From a checkpoint of a small mixture-of-experts model trained on Wikipedia: 128 SwiGLU neurons an expert, a shared expert of 384 neurons.
Below are experts of layer 8 (counted from 0) of a mixture-of-experts language model. Rows are named router (the router's row for the expert), gate (a neuron's input weights, with its number), up (a neuron's input weights, with its number) and show model dimensions 0-127. Each number is 500 + 50 x the weight over its row's rms, rounded and kept within 0 to 999. Numbers have three digits each.
Before each expert's rows: "comes after" lists some tokens at least twice as common just before its tokens as in all text. This comes from a sample of Wikipedia text that the model never trained on. Tokens count by the router's weight.

# expert 23
comes after: " a", " is", " as", " of", " with", " in"
router:546429507549415469509519545497512431513574482502448524555434472514473451536500458522471535449589482596470466511476546497505514529498459468537574406423512493452447461432518614431452499412499442421470561469387512485593568521458585480502414494487577457460489536557475459572530451515499484502511442476452542463404432513489535479504510523543461507478447560556553560409558464541450520517474
gate0:538548555464587524413616626384413481594534475534425551532442481512505506450539463569462551480538494544504467505468530513524497558565580473577474509493464543491424477462536538505543632405432399567503492326423416486486474496425466489512500578476419510358506423481456517547493550559463435505418509443499526539562520581541458461484554504555434496508556474449506529544607539466538502556465
up0:480473499558521536645403407525589503437493473470501517509637448521497498535490612539503470496461521481516497451503550481423542420448418465469559485524546459500598529540454516441455427517543552529456390587472503485526485494506478523455513492532496422582475428457487443503441456545543569500527537503589458487492516403450495450426515514481512486491484533443607479535436457544522441499561
gate1:465524502542444514471479453550535471554501490528489569489534440543519564506522498457491484507475517565504471497471530534470477517581514478438453461442455508423378419635481465489535487608500453425464479496565435472514510446502523508494478465427513496494385540531483525544438574468419362499514450480528449513524494461561512453511498445630501449478436452518496607536560590402465525493460
up1:523511503368485498609507593520452507474492549404544541465345570589445478453453501444457464513532440491632495489413542550520524490501446472529586460513497494452423455487546575514426621484445496548538486384435459507402542456558533447514481487468553543490471512529471531451537482472503540573469550574435472476441491580469487496461545571496447499499387528480475445435513514552575509567509

# expert 21
comes after: " |", "0", ";", "1", "2", "3"
router:585449506549466439473496546483520470503520438454462504598519523489454438488442518503476513498530534482541393563479449429514528583429447376471444509419414533558495512541501548415449485434524477456460529413463465429513536615486580536488488522487505498467591513551485477491533474496510513482528445355461569553487417528451526450492474498496475502443474545526583614476533481540409506492536
gate0:516492470458498423542540541400343473501468504545494466548454482517563495475578477526475522516523570546465569482423471524541524413548557526594493674410557538499473534499472485410513549512502504491535486511488495430489550608531566454548562554482566546468571470506394532482490572548446471529521464534416438547460529494517476531550474409451519417523610500518398486567511466474475516508370
up0:476481478472461493459501441560540425410534499493515541489502506362521536472516472510317484510516529430470462442490474514460479562518555524532461549446520440492558498469569498538445532424524533478511466530517484465462519416581459487459449549501487529474524572447478480514509487504569506550453527529476474578527474544473464509563494569421519505533519508494468574538517458560519502475523
gate1:561520529445524544571427445457568531562402568433483527616397525505440461555451557509457524409413567534541426431484466536439532516537487484466412539498446518413483530474506539444435508445398366500424488421509469454498480496433564526451524576503546561505451496547482539500473507575541573442516501477510556499562491471438519496552576497520436459574567509424461485459542576601544476545475
up1:523482515492598564442554443565545470492466487444477488521523497531484536461463518590497464506533483456538493365607408431410505473534575505489405535457587539467396479609622437423518410445470476601498467413453502505471548539487554570546456533573470539495531493485500521523500549452542459429492537466481550618554433483444432589420540473501496518506475422417499493535461522529512431560496

# expert 54
comes after: " |\n", ")", "\n", "1", "0", "===\n\n"
router:524490470517434492553504475536527515527530424500453544618452507584476441526516495425495495481590456451472492556434532467535495536425452470535521447398494503584476463415540558450506525458496473438534560476457567499508598521545547521526497520428559498522606527468502438464543510495545410481577384457503554541473450573493550469515510508449479569479503502504517558472565563507476500490538
gate0:453518536524596503493521543540498535496411566470507574365483456567552408515511600459677563484517489555461501509518536541570571475466416448493463464528549579555516393546507471523569511418450465593580451606544494551424489518532604501547532496497522418596508497468584498544497499489536525468500512507523513491498462561530426520506507470470504546523518533436586514382501546425569467510493
up0:401488451543555547454533443478399606501505472495536518549604442483484492439460458517605550521516498418486482484505497429467518474416539482485551518595456469553479426462547507528565565518461473420467542471502412554499476467581534478410493466568485541467598423433485421503497582558526576545487425492422525442507442571496483607588552414514487526478556482479444499466488481562539529607501
gate1:518501539506527436465394448460448533583548466513542561532594456537638495482601515540491509511579470612556466498504473458535554500559617512557480503453517593549458463513511555470577500435587579583475469515514549367442424576504604432501522476511557459448467507468466522567537512493541413484467506477541497589488595614469465488475451420454462565613559522523412477519534560501519502494434
up1:472508490418461515482489384499452535524460572520471506430542426513572459382538571565481510486494490656514467463459461511552498552539510569475591394533481515530556415485479423527530569503403647532482433534464492383446530519529521498455512473571471571434460527446543476547507558383392587483552490480427545467579506568431519570571483621496488460601483512502539501524428548536500525550436

# expert 36
comes after: " of", " in", " at", " for", " to", " on"
router:532386433576462483557502581468533429520568444430498550494459492514549436549476527547493506510540523492503424476428497494450477542388503476560504516432487488531489530477478631457427510495491417484514594440456561484504526492475604537474424538449617451571491517467489439459561417528552499451569471455474580512423492532544510494503493526510425522430488528533540512526557545504498469516536
gate0:474497542488480446519567449538458538573452578473528475572513521497506436559502477535464504525608456641538460563400466506362490479508472466526542473560494531540522545455461479484511494438444463494503515489480485539462462526562590590497471495447531501559509626517478459489480439492534539554481473579530427490390501524465472488498444535532516531476520511501386534612547514568495494566466
up0:597499532480480487504571516560479534519462453455523462579614473478510475543511500567519546535607426559457444486499437570488485442508471553497512495561483548504547490539505458527467476546454519489446582534496509518491462528511463529451531481490556495503485539530459507467471425545487567578557510519545481461432423563501499485505445498464481547580409420530431522586504517486498507651428
gate1:568556507607455377524482459483432547414518490489465438451536439550469505491397476453483556547560552415393465410551533501465463506470536504586512504492423538459456595509511536453544486459462444568503495475547535507470548493436456507561475577488448502506481487509464528504521434522473463537574425496461427495555466516453551444590518457520508438475495519507540511582504460497399505560491
up1:507447534482473447495562473469607504406530503488523587435507535450551450525480491481573450478491501602541502479482454522559554495475473513496458472506557539518446506543520453510467420478463471465532554639538459565389458428501543422474517419477501455562405539508559482503561571471635466556501514479585539500502452498560427420464508439544471576443534476384553493489409533482588452505470

# expert 32
comes after: " is", " was", " It", ")", " He", " it"
router:549410427530363562540461501537518400493506443475430532488453502525559546520463516579503539467581542582516474491474503485455517579482449385499577426406496550478493465478512586440443505430536514517408609469472475459543601495500596577529424493470621489551514504523512439464514480449548526440482453449476543525450473528452533468506534495528470509475474540478587533433526512543530435518467
gate0:478522513468540440440490499428471550592516481517559448626575475392523440455512584497535621485475571513553508520444530552469508598541522517565515516524425522516482451534527608495486493493430519426534482491436493343493484521446444592589511479551565491415501552468500498557490424542450534567437495571481406492491483501535439519567464512500550535563448416493453494619533535533417498456568
up0:420518488505519527480494418613589458454418487522520501480399425520549541516536394485369498485519429520501437470503497418450463435441449597445449492491490497411546452500474503538439470532593434563443561507554577573471510523490473482477479464507492589483408526482490554446516488383543474490490479526503497498524496414426523470548472533529492448493611503529551446392565512431526460553409
gate1:492556581516506483470475573464454510448545440518458566423554428484557481517482483484510464443467614572498457496524532509438457543520520575511532488470586647464423482459540505526562413456428543512551543487522554602574562470465444476513513525563469518439470478482428482427500519516487528495553463504430516485535512403591552525513407396508408550585524504392600541419542554570502456507493
up1:480554473549424431515423490487504548489438435516510506443590581533574518436526509513573490583546504556466540570386519560481497498439526576576508528455485513529506574472485488532523562482405441458472391518577419494477498418395419446528513462565438446489460443458554527528526534465515464575416526501490564492492467559574541554536483508473586472507467576615527458537511536546563468583545

# expert 61
comes after: " was", " is", " were", " be", " are", " been"
router:593430481508442499516516512548489435505518467502405547565432533570577442499406542491533532521521472544482472440499528479532482527515514388478514476397500490477548477472518459409470482448548471476509538490395432443598535549528459626504493490545565406467572533531579423523507441474495511481489482449547589531471488534465536478554527484525453591465485514569520532469562555513552455498484
gate0:602493503497474570507571443502553515468594570569434491480504493463521519544536496651558549565481491533478549578565523516517448497622423515527581514625449431527494474471422460457517539482596471392487535466441435513503573507466461490471432516458530506443431514369429574474462438492483484447490436446504603560507452500471516460470468447514484473606462459500458570540457486473492532490564
up0:521531599529529553486538484467466551458444542476532481567557447464530582433482460427467531541483495500463480506477565459466471496485616581536433538486521517570544458442446488513469511607482516569491525462598391539463476571494517343488586671518513509470530591569439501569544539456563525555494443533481434560603453522636535601505413515557517434486616524498525451487468519552465431496498
gate1:486493460426505497536499472473490450498476467522517507548523436479502491539459433519459488552494503468508473460601543434561527501519569560534472544438513553489558460386535602568472493396496443545501496568491550510480485511484536507513562538554546481557498565470500459330519495480547480480568480510562573501544602527547477519503536577493485520407497598559515532437485496543479479519497
up1:495551408547522499609451439574444408553502412530538524662541537463581497530462593452623491490495477545487466466531536498387566487601533459543587499482460484545532448532568505624465450477525494529475553525505557510519527468561561480469550513522566485515456562515488439406509460473514503465526516503531433580606528554499489434519562572526477469536510595502527536472484545557488494483478

# expert 37
comes after: " |", "|", " in", ":", ";", " October"
router:556462471499472482548429550492551429480553445505449542528480467566549478496452488417499542499569491500460436483440459439493476524394491458477469452380543569598495522513497579454543515525475513449476525454419488393545586550508582552507476503521497476470524489527474497520466521513584493509542433490510581526429479478528481451461527469494457492502451508539595531448563519554532509555464
gate0:401431498471556477443509567438493582485468506428422475516530455468451584444408533520419504494427497463519443505476507454461513534514567494517512473542552519477475524473580477583454527465484539424500490423561524477445547432521550516535525504454474557449611445438502463510469542517449577493475499425570522518445558579525435509511589543477495507474431478399489487564483548464462555461610
up0:420481571394540543440519549508441511571554544426412364440514474587471469412457573543474538569423482514543592466522444503550568514535515488524521454516449483534514536478535475501435565433455472447448533495475515580483449490614600525457545464457490565594538546523485488515524539501463507481458477428493548481492515544514540702508534483483553525447397520589428528573471463502510423467535
gate1:438459590602414513507446482447602557506476479478566499513388502446537514536555420506454547518489544563523465520536596464484441518488543520643519556511400459616494488501458541475510457547558588511569502435513563448482550454580507475360467477531504511461568395493574475523537553538482472594517439497580492534481530530603468519466465513405549527461511477404543404458532474520464553559444
up1:488456490550607580508494485591611522462544476522507534455425545558501499620492489490500575521495471490637554495482519471419484459518512460563462525488585429529447506452536494514445519558520493492482513433422543475493541499483488435498612524425432473477514392572450532524484440528417549537462488506419479548548474461574442609600541475419457488552425471516468394474440535437562447503507

# expert 53
comes after: " of", " in", " to", " on", ".", " at"
router:592450510604433409546471536524529392490545481484479614552489510484530472553489480499485579553572442558530464461426540458475473544417458466466521445407469518476505459519525549422462481480461495490486595443460514427612570498470539498446355551424613427488515519556491422527514383524551502496489407421474527487418438510478529489472504524488445506447469518511547514409539559506482503523563
gate0:512511571519420411495534474483472507486538583607535561443473500479575501540544526498548455526442376374527530503567670459470472439412483436538494493492415479382436540485433560446487430465465523555401422539523391504566534461422490536556426436466479500500523475517579478497476508536614495540508467504428464429499472417495447469437524428424442586463570546511508606439511513584476405511400
up0:498460434504457532484469501556620486579490379510417454560512543472424509496472419505455500523564530536446469450449394558507519517534498500490466505532504501553491526547525487546542506518521473422558545547507643491500494527535412459431499537539515452425478527430369558550489581355426567501548473563539502508585467630477498493425498546541561547542489478546475455501477494507511563467446
gate1:491452610541452422544454468466540485507599472456488442471534513459543546446492374502509545393496511453515470458503624483516561455544434628496494535521577476506498474415543514490572534510559458603466519486524544500564486545406532505510527465545503490479530479594540494545477567611564495481532459484482462523446529456450525414493429507477554478478537507489487612623498495620534472529472
up1:475457457485455496544505483524425480434515434511506464499553544558552443546561580518588491522505410570536496453464456469421513431499570524475401518458523482573471477512485586460480513519545438477432539495509481552477498519552531607513488402508513504480426540550512532471538470431522527615532400472418530432556437501504540561470432523558520535494493471538460542343495560547450570430448

# expert 34
comes after: " ", ".", " (", "–", "°", " $"
router:497452526513441420561424496521499393487546473521416546574419543538557468565496528495461530491516446583461466559376507460529464539475441469514520388447486479495477462412462491498489523477497467490508546518440523495561564564503593544513473548474499498512557583555451467583496526404574482485553452433480543499493439495520559430482532515456505487551542520505458592459548570559507578492421
gate0:465379523481553436491517459476482563590476449344505524511480502438494519442500507578461469641444507492558546500650466512392494550490515531469502468581593479437462528573495457488478528453448413480461538505474478499482555580525512584496480565456532515527446479452491550391435390516470507482484444418557546466473521543460408463432483500492478433440510559505539475457468493533524546472450
up0:439503374503534469623522475502446521506508551554514585539596514536418410503483446410577494525465500475467498548511510448545508538482402537486489440503437502493547416541471523534532493635527495510482516494474544484498468501432490496579527476491527495478511526465526534518478522531478567557509510538489485519409572503605513418492520485571564482486508478592467505543556505530466413560498
gate1:522465598614519485569458509396509561473502499568516448431498503502475464495505499457383522489463489583484448529495458484444553507456541462502538483533474457551530518448494517463505504461512558464573491532532601451394504441578552503501581457475600456535540568467431526594512508439549475512549395538487506539543559508505511500476560476480558465566560550579489509493512487542496482467431
up1:547514494594532550537504511420489600477454489535496453376441475442516490535538456511452436515492445536506415580450429490440585523495534421497573550535502448494490516412540463486450542510524608457549471427530519530438416406561555487454563475485545511577626510509489397555489522491548477544458505551542514510524512516486428486472593518472537441631644556548467481500569491518551465535506

# expert 9
comes after: " in", ",", " to", " In", " which", " that"
router:562436473555442443553491576472536420436572468527428619541498525589465510514431455451413485507556502512455452466455483498534428494483455454490438502477521516484508443532526505451420515431552549473477559476465470436571536551480508495459488470490583479426547531577482422453498482496503531508504500402524559478488506523558548483535578563438446512445558562524573567475563550533558516485481
gate0:462499514527566548536522518436529423460431482482400545487453402554503476583524470468547427456519437505443575457505489450515502471613491556444455399512524455492554492442494541589545497487517548544535478514584497549514569478557403504487514493489524461486546471608498478514555486418516509548516546498458525496486518484485506404460466558611480466577539437478572424554522543618522542503522
up0:394456531437602416523598562464527516427444443498451555447485425493422457506528512462555464424497470501486568475542442418547529545506468534467462448599504490479517401535535571498596604467404620584543487490468483533506599498537492520475560511426461462429525550575453508524501448567530556555477542471465472508484528504473458415440509521645517590606487482504603454515557440488512509442542
gate1:584495470485475470425509493471489522451473524471428610449441656525500472521452490439504477512552540483546419484524475537499539469466519465471447445483453508436465459461553472433453506480551551491573463619527497560466529479569507491437511555511486480478425486450473512510491595487490445494459486515445481561503509584529486538565576520551549457529559598501553556513508550476548434493490
up1:476479577426448440524495502501529582500509526560489488615469578498555484561504425503448476573481496510483410478515396416420545579537495532519511458516457504494487594442495516498499536555433533475565468560496510555542447502513494448499497491524507485476581438576482482547445520465396457514470500563419528471542466481449513421561528445495501503522495393400514452493511463421399466506511

# expert 18
comes after: " to", " he", " and", " also", " He", " who"
router:597377484548373510515497524461555436445560442495459503539403610556485493509436524542502570485519491476504511525463450503491428585471481362460528511472474567571448471484574544413442456516463491498426535429401411418529560548481580591529457510516599490530542560589448450513490509515490498466505450448451534510479491601519567445457545492437430563467459557542495531432560531498572461515464
gate0:469529535543392538435480564480394515523537502532439519438382582477472479458440492511506536523491471539519498517563533624440550450482500484660484516522452527488462518484558486497547513576492484568573454470538482506464480519595469530497480474496496434510526641501539439472554636493559642487531470562533458644452464497437523526489551566568568536600567496407581591473467488536544506537547
up0:509495530549506560452538528563456566552549523549525558519496470498495451536453557554450450546512417556597547536521484544410440410417460412555564562497482482479487455511522469499545467496446552477531380431510535622500476489441473497483483514526584502470480490490572487435552444591513488582473550493535449603549443529538460537472561531535523565489382491500550537446424594463504508520565
gate1:509493480483483460482498493530464468498458550500477455560425509526511458431416547530511489501477494560462530544559522503462479573543487479337505513502533592482546513498487491492512539467523428493444488467484509437587495543413548553483472429485511451547615486491581540407505526544477493515394490431550571501513383530587545599488550488531592549477520450433460355534503582476494420543495
up1:560523572494524446453393592531516429494512481481464496582487489575387412539450564523480418508446603527422559501552554527431542519520465521493468516445605487478457478501548506517538504486564459457558500521488493512537483556467518508536469490477515425456474505392549561520564573512435450446382492489489606538460530583561596523527584508502501526500516494548513431493547631515525423586541

# expert 16
comes after: " ", " (", ".", "–", " $", "/"
router:550438522531470497508369552471509385506541487538495549535406519524543491546490541476472529503548480546486451512352558447495529504490457410475544487461549571507410500476481559494489488484472447509462601498437524493599520519546564503459475558504515468465499550604432454562495472464531476498552474439484543510458447526505580415463510477472418462500516481565548576478594573542483530560493
gate0:533460517507511590500570447482476486578484564535497466499516501500476491464499490546471527542495535560431544429491508510454527445567463502420484445584488511396437445430527492525465492531497512530427539512529470496542512506561434498370482501607524542507456529514515455515468519446529464466526427516587558445495466519566486463488557489511515414494442554572465554597545454598458424437370
up0:560469535555527562550538509415456514435494446505501532495491469504486540436543438439458544483501543487363471427501538435503462544547493452514428549474464487502518457537446516451533528556499488504558599484555398503571521513440480514406539532468489481473473517516570449560505523519488439429488515488537471433467529513570532504441462523422536394476483457516477455452461494448503466638483
gate1:508462494483523525496558534390504573474549417469503535467552477477476544551494419555539468599514446505418491598520467508452535497507386545474485602492537511479542496454491432459541520489454410496518557559512562521589506637534392565503523503481525496489587523509500514526590449577568432548486570511417536521435519484384561526498490479477550520465529460512463498451477505485568522528638
up1:473552353484487539526463399536596486506469533424498485539524557530605524447511524440558561500505481512573482447536488641576480483458520639420550480498486419522540559478434506533387454496493601487477471480489448456454532415405518467589475479560422425484449498501427475555471516493429492502513438596544477495517481579517443599446497539441564492570443468505390499479417460499552518518428

# expert 26
comes after: " ", "6", "1", "2", "3", "0"
router:553506497544474468514447538522518447427521471471490485557444525593467469493437527484475577432518481544478410467499425469586501565471506464500473433458463490564455452527481529489493507470509451476493657451461455421620503531475567550573443490484536426522586509522509471424519488481490566491495467409442574520503431609509569494500527549504476501435477547531515588476511531456449546595489
gate0:537453445474466474562496514513423446460449515506588518539448492514581476452369430518494419418508550504434542478546470461531442515503547459523451502433462481574438492488534441539512551569515467451519538551475554492493479413482416593505432572437596556499496431458500496480511507456577570446544401523423413442455492459448456449462490481421440441472573565565480479503464486541482492507495
up0:412484512519525551548478523475510540570424427519510570586594498356503597464512452509469472473508533476516577538462435522535511532446506541492538486502540470469560539519425503476534537521508579441630450440542534490470506505627504514585510497501474482522493612432555436454595519539491511430486534583542552518501460527408496458493455466483447448454509429528518469539574545459543574527543
gate1:597479431494423526562502443496519483491468485559506523509546480543400533422491502487504586489617500528479517479503518613566408461471472550434496484445489560431557618528477521491535557494568548509487546481495387441473546520591589509497522483460563439485464533529440547443475535483538497500483502536459469424477502551491521507479490525507571537497413525420421515483560508527425424454506
up1:576477497469570473384556496515410481524506527497455526569442490402435428470449510488580510479463434516486409479516556443577529505494519539529456505470502551533489530490548532580566528509562476502471552465599590505551450512509486509457555546512465436520440492542421663449479559525475478481410505401520497501515485521428518451480441553473469537478514562548401530516481500526442432535585

# expert 46
comes after: "\n", ".\n\n", "==", "\n\n", " (", "==="
router:478503469599536467542395561520526495550540527522403593583425536535565423588491442443474517529555496524506429530508607433431474519422541452542566453419587527550466420468521553478530541431528429501470500444396541522603626538456566515488413560446555555467550628560493481553436461528517506528549371408419494537448460529484562536515532458485457524490493574542558574472532540530495509561477
gate0:495566538487497531545517567618559544448472507484472504495426561563518514434468505518353402482441431541521479548486463457414514458599519471599611467432510507485413489448493600556530456511495587590444558499500521489512436462528554465499484507586560570400582411423448556493518477406543467426551487461522515436529559514452474499525530460500526472471433478420536535528481592526513498430541
up0:508442495454564486454431478524553496520539520530537500463556458475509508522473546491541543513538469460598578496466523543522462511482436501406489442610412431542518456477541414427468515496536452434525438522527511537541575589523495530492564537444496461584557545506459443481488414541489555477417439546534536494547464521554466489506558547578491550486440457632461451567553458603548465501422
gate1:483478495437528427494430528494506454419530475428513500488468454428570483510448470501481537578512485587422395524511456414492498527501576512474561564500479407477527459540444536574515458456523577489456595496497518405538449469495589411482400445448534348586410506523519569606540541442488462573547502450444494515611594511458492529486455445533473442452566533471564553507556542505501538469451
up1:448450372466537403475529482517488478433551484422522487535472523457522502489444503473514556480526454557489486529544443477383496528548547476434496519510491423536461451587472445556466445457477565417497528437627523360523492535478504493464463448441582395472426583535475554541512576529471466469571537468454490613567543519563544497475462534436474457418581448511462530552478568502510524463456

# expert 27
comes after: " |", "0", ";", "1", "2", "3"
router:594510531582462431483468546523540431491493430546479492533424479523454503493421568506474633533538519484486429537521448441539471503491454387518545473461445513506499515526477521476453483472522475493437589467442489412605555551509534518508465568439518480511576494547481487469490472465450587513457478415477570535462429544469556432487529501483468514438474595500571611507528532486437502561507
gate0:480503565423406507502480512527442501536485431481581524445508519404520582486512490462454560439514552455470422500458609549476514655445459514502545459529447478543590483511529613475459499526470459404568493479486506502564542448484552495498505508560368432505475456515521443540510499542539460470586505523500550584510523464598562476537464501412552367511388454438388426446468506475438492510495
up0:495522487563514489524442559530487480486565523505407490546522449589536430511456501487515520577416424458539516490485445414466491392546465551497560558370499494520493473452424507479475470476476500574469514501467476488442448536581456543501455531437485471474530535504450573429521423483443499480468403465508486419531523470463402470540549480548430547502517507613567552559489532535554492524477
gate1:441532492460476540466435483484582475434589477537548491492408542593499406507520516436513518398481497544487492567521537496401442508464515557513516475511476550505532553551525505408574494456541461520520447528458455502486536480532590444487549545491590552521535466466549532497557469493572460457513501598400486448418396486508472544526443410458503509556487461476521484468526608386468529511443
up1:551482539568450443487472431504451450516463455469442432533496525565484541482457487463518479457551550517550519465528461485358511485548499473587586550444492400552409445540538483510518393507472459586439585482493523483445485499540420571567499529570471592517425521500480460457497545575521477434487532494540480515522517491491537517486458526470420478481418525449449549539463438517479510510487

# expert 55
comes after: "|", " in", ":", " March", " August", " December"
router:531474505504479494551475552499574373389587493523456532561470530555525516560418470437514556445600519569437481489444485477489432517405456510488511440374460575548487518462513565394553567495490534493489535457487487472569583589466614553550463527487509453513480502520524499493487511506565494493513395441518559547459525490558492489427529484503469493502543574513544527486537526544540490562506
gate0:452537474563536476594506510446559453470417457425496414510467496573514570500515540504538503465536456518507608516544463581552461558504568437428553611458457487452529517486412559459469526423500517456532465481561509491529429509456436548533564523505483460469469597541544463505569505516507512538536502565560512414551512529418477589445537474489492476529478507550577514457549513511451536554497
up0:513499523545440524541458539514456512497386553466466416571466595529545546480392501473486464487506497558492550480551441526647452524516504460477564493544426481551514519485573535463551574566513534561456466506464497566565431478474434548409505506479486561478587593507562467500566481445548452543510525530576495472467456498462451603574477474482458522466448576520508449529500536491483481513451
gate1:528524475492596556405488536500577538539525466511463453543453549467582525454489487366557501497525471470505498541527543403501457536423560555476353413538421501628478529431484489510447459592511437498514429442475505459572529579615462499488541430487518512472544446474395496526532635504549574541484496459431506524551517544507471520529397586505521564541579477521378407420490526484485524492502
up1:539522583541510523564475543445458460450475540459519535481549513538397515538526482510465506489476444564527500495469444610490521529493489453507531523505544533499482514518456538531496490453491462470484423520389549466475529554476550412612410455465552526521441490547548493511552488442492456511505496500509546508441526493582504369540461460508527503554495537460512494493503475544550429413501

# expert 58
comes after: ".", ",", " that", " \"", ").", " but"
router:549466463537454502537403501512514411449505479533448489548396568576434521488442485502508534509594513539475442484402466390487518583488447361546559483424471596552521451462448487466534509498442515488411551489489498465595567512516549500466434473450535475502582528554423430477495486491536506479448452394453545526537431499468543478508529469413471467488457539524511552442519524461569524443485
gate0:507476503482514501411448393495491446496552457464479517484494480547541535501482475472588472473513522495503534600505529493525509457430525535514455450459486565516550452444454617505577488528493442408514498536540434559484427513566476548457606536501560509459547506526464537456392376509452443506466440446479501509557586421432445466511475473478540472570498573468503522615623425565611446538426
up0:543443540555416460461575502411492522470451407456435433532442499508536466445444588483494488466553493527461487539410403553534391396543458520487527496562466367544478404450490459451434467522526574502603484501441542426473475523440551433488555420440494499469565477499594568531484466491506518553633524463423548565469526470475515568455522504533495477492449472469510478562432557462488484419432
gate1:456405524549516528404533594505491372524523509519459477550572472452437449580537438437444494569522450511526459607492411558460572532522526542651495534489532539520537386538599509460472509566416558581535536445418493495533506466541451512415482493522542649570536570513546481522493455525419449454461469442555437518515478546441548481633558424482463489494570418494469535449463506463540570539572
up1:477496459477459480467496573618515533409507580507551530570434353490434505506508524480545559453538430550522552529543432562465474484547540463488480453588451442493434478527449450504496466564578452409435505464470615562495503476493579369480529483431490420439531515501418494584488485445528489446495592507552497403413477478488531508480544456595589531472453531505535499517466528540537537475494

# expert 19
comes after: " ", ",", " U", ".", " New", "200"
router:560446500509429442532413497505548359529528510524474525583429471446503514480418597486516589437516517535477502582419470503515478519422388442458545486417547530555438512443578605533509551458433457482423577527396465444572517569546579505493448594412482461537529551581463518516496476524530499473528450450477526494481454480467535512538526469527481489428468487606498578431531550474505523546461
gate0:408483405512498483472521501484497455501461532511487425512542531539577422543566489412479521509489554507447559609612530483474458511506366572506531488487546441517519477512486481527492509463557439560520511513461546525569508500491402479497540433476477527518552522514560528592470532491590528477575462609517554452602532483538559461482440460439490503567520433437469479547498441442486481528506
up0:540509423493515444510392512547496496465492521505598578540584517510497532478421453519474450549531383504514454440503630464457507517426530469476546484437419539406454455490467573426499479536580537498494426499609515319494365517518477522466519543509571477527452469493460474502486571570478409497508492426503484544396508469496401553572604419514521419372524594542597524557457459495456480523504
gate1:479484413613496494409506436514559553536453563536432539524456451487629535525463488505482420524508573554405546512506532455473499544507497475521485378489602450444405482515467544471535453591510471520393455493475548499514511519505381446550510558548524440488404525391503452574543505532467398542531531518503502510494507496577481484458562479552460460499514468539596466594451519521566469450548
up1:536541501450578463558521562478570474494494578526546413544471499638452454530465479597438534450461445558508522399503543464514539478488540493543515512567508591500498475545439463518497517541391468535491494460553429518471502479463499461488530481530476480551534515480510510605480466518501515469582584580470539444600549479575515447515507471526488510480587543595609580468443515564499469506590

# expert 2
comes after: " ", "201", "200", "202", "199", "198"
router:554469493583448528491462589560553449506511353506480522513472501565422501508436529473521588458552456561522454536484453473547469534494478439478470456439478485522431423496485518467470505482499485485437620495454528451556562549519544532510477530482555418523568541555487476499535410471532526537553431467466532499456506599416530446503529485518514494527486522547503608480550547508507528493472
gate0:471487478494470416481540547530483550415593587532466451452477473490504459475457591510469449543466563518397519627504552570473425622497532544545413492536423488552565497466517484447484571492506535543505479457542465551478509495533542560490493539451520524496452483478495413481513473572472452454502530580496476499534545493494501517578553461499471535396465519409492480576573408551433485430412
up0:443480526556408431482537585525426509460533501485478382534561465494533499474467532494493442509384453520433426503497452515463543448530562508555511452535422524501480462544421513431454543471553617487570437527527416582549550625585489564509538549425533502445483462530483452483524552480450412444500549520504455467522616494477566544505474449498468564489495517488521500529541490560440516392444
gate1:521513489571435633472576539381431498528533429548508573535550535522449498494572511499527372586478423517455521483420543529503563567550535513565448638511497510542455498478522548433541466430483529493466440501537533638503550623544492594425510502445404410453469507471427398478412477519452542462504538436491455555606482491617527373463462529428450474552603544470490496557544482434474434490517
up1:527552506414533502527550477449554488507538551435509522400483527499546533503410526500494458592525429534572491555478505489416587497493487394427437466581512490503551487595520556436550422511464484529448557490458403506490510544503543484563447500477555550442568462498500566501552572561498526518460437518600502472502555489516493509548596549454505650528409515566460483538474536428509555512478

# expert 13
comes after: " ", "%", ")", "0", "2", "1"
router:586481473535513487527439468521468481514498410531437506573467468601487511483463515426462601458500434544522430556465495436546524483448499481530531454416459483555472411523511496468517494501508482427434553496506493394593593532515528508515437567451620491562507514549383467479493444486459545482523460472421545472466361528475542419492576559485491547449445592458579561541555541521487551534476
gate0:527473489526529540501445487596445505495495430568481496606489478509433525583572542394588591404540478441423574487459536353439435536484397467573425537462470519512438509494587536424477585522409484472490488477475520500448544525477561464415465505494517494430507472467474582421487476490553522545520408455552514529532634515450519522543412531502494485549533533486459478453482491581520445434503
up0:476438539450503583432476517523406513453430514523515526588577435520475549563543503450607551547528518509386461439480474507438433459471496487587440445460519489529499546511484510515503529534583504448599559588551527499483500537451594509470523466541387443458550412460431484485426532599571505504547450493522541473528526459452476448485531452432524546522505445529490461549543521463470523529470
gate1:515555569556527424494517498442586595517460445494448486460461536494491561578493532414580480528543661492484460529460527614529446552461517541591491576456488582436505565509477558614542476496485554508489507474544429463510528484481456418501528616483500494496584515494544493526465457515523516569549447510502577496525524558509458530478585422550532532467456559496494564394587512418455610563594
up1:480462512479523580478491490495531513455561414564497586456512437501523544491415572577477494440450414518530563527370504509524518564572500507468542479508485540495573540563502540507529590513519470489484498521423514489496492464559536551528476471592561477648499452460494385427492607456454499387364478476542433412498544432552449406507573459417500506569492515502438456571576551540454499481504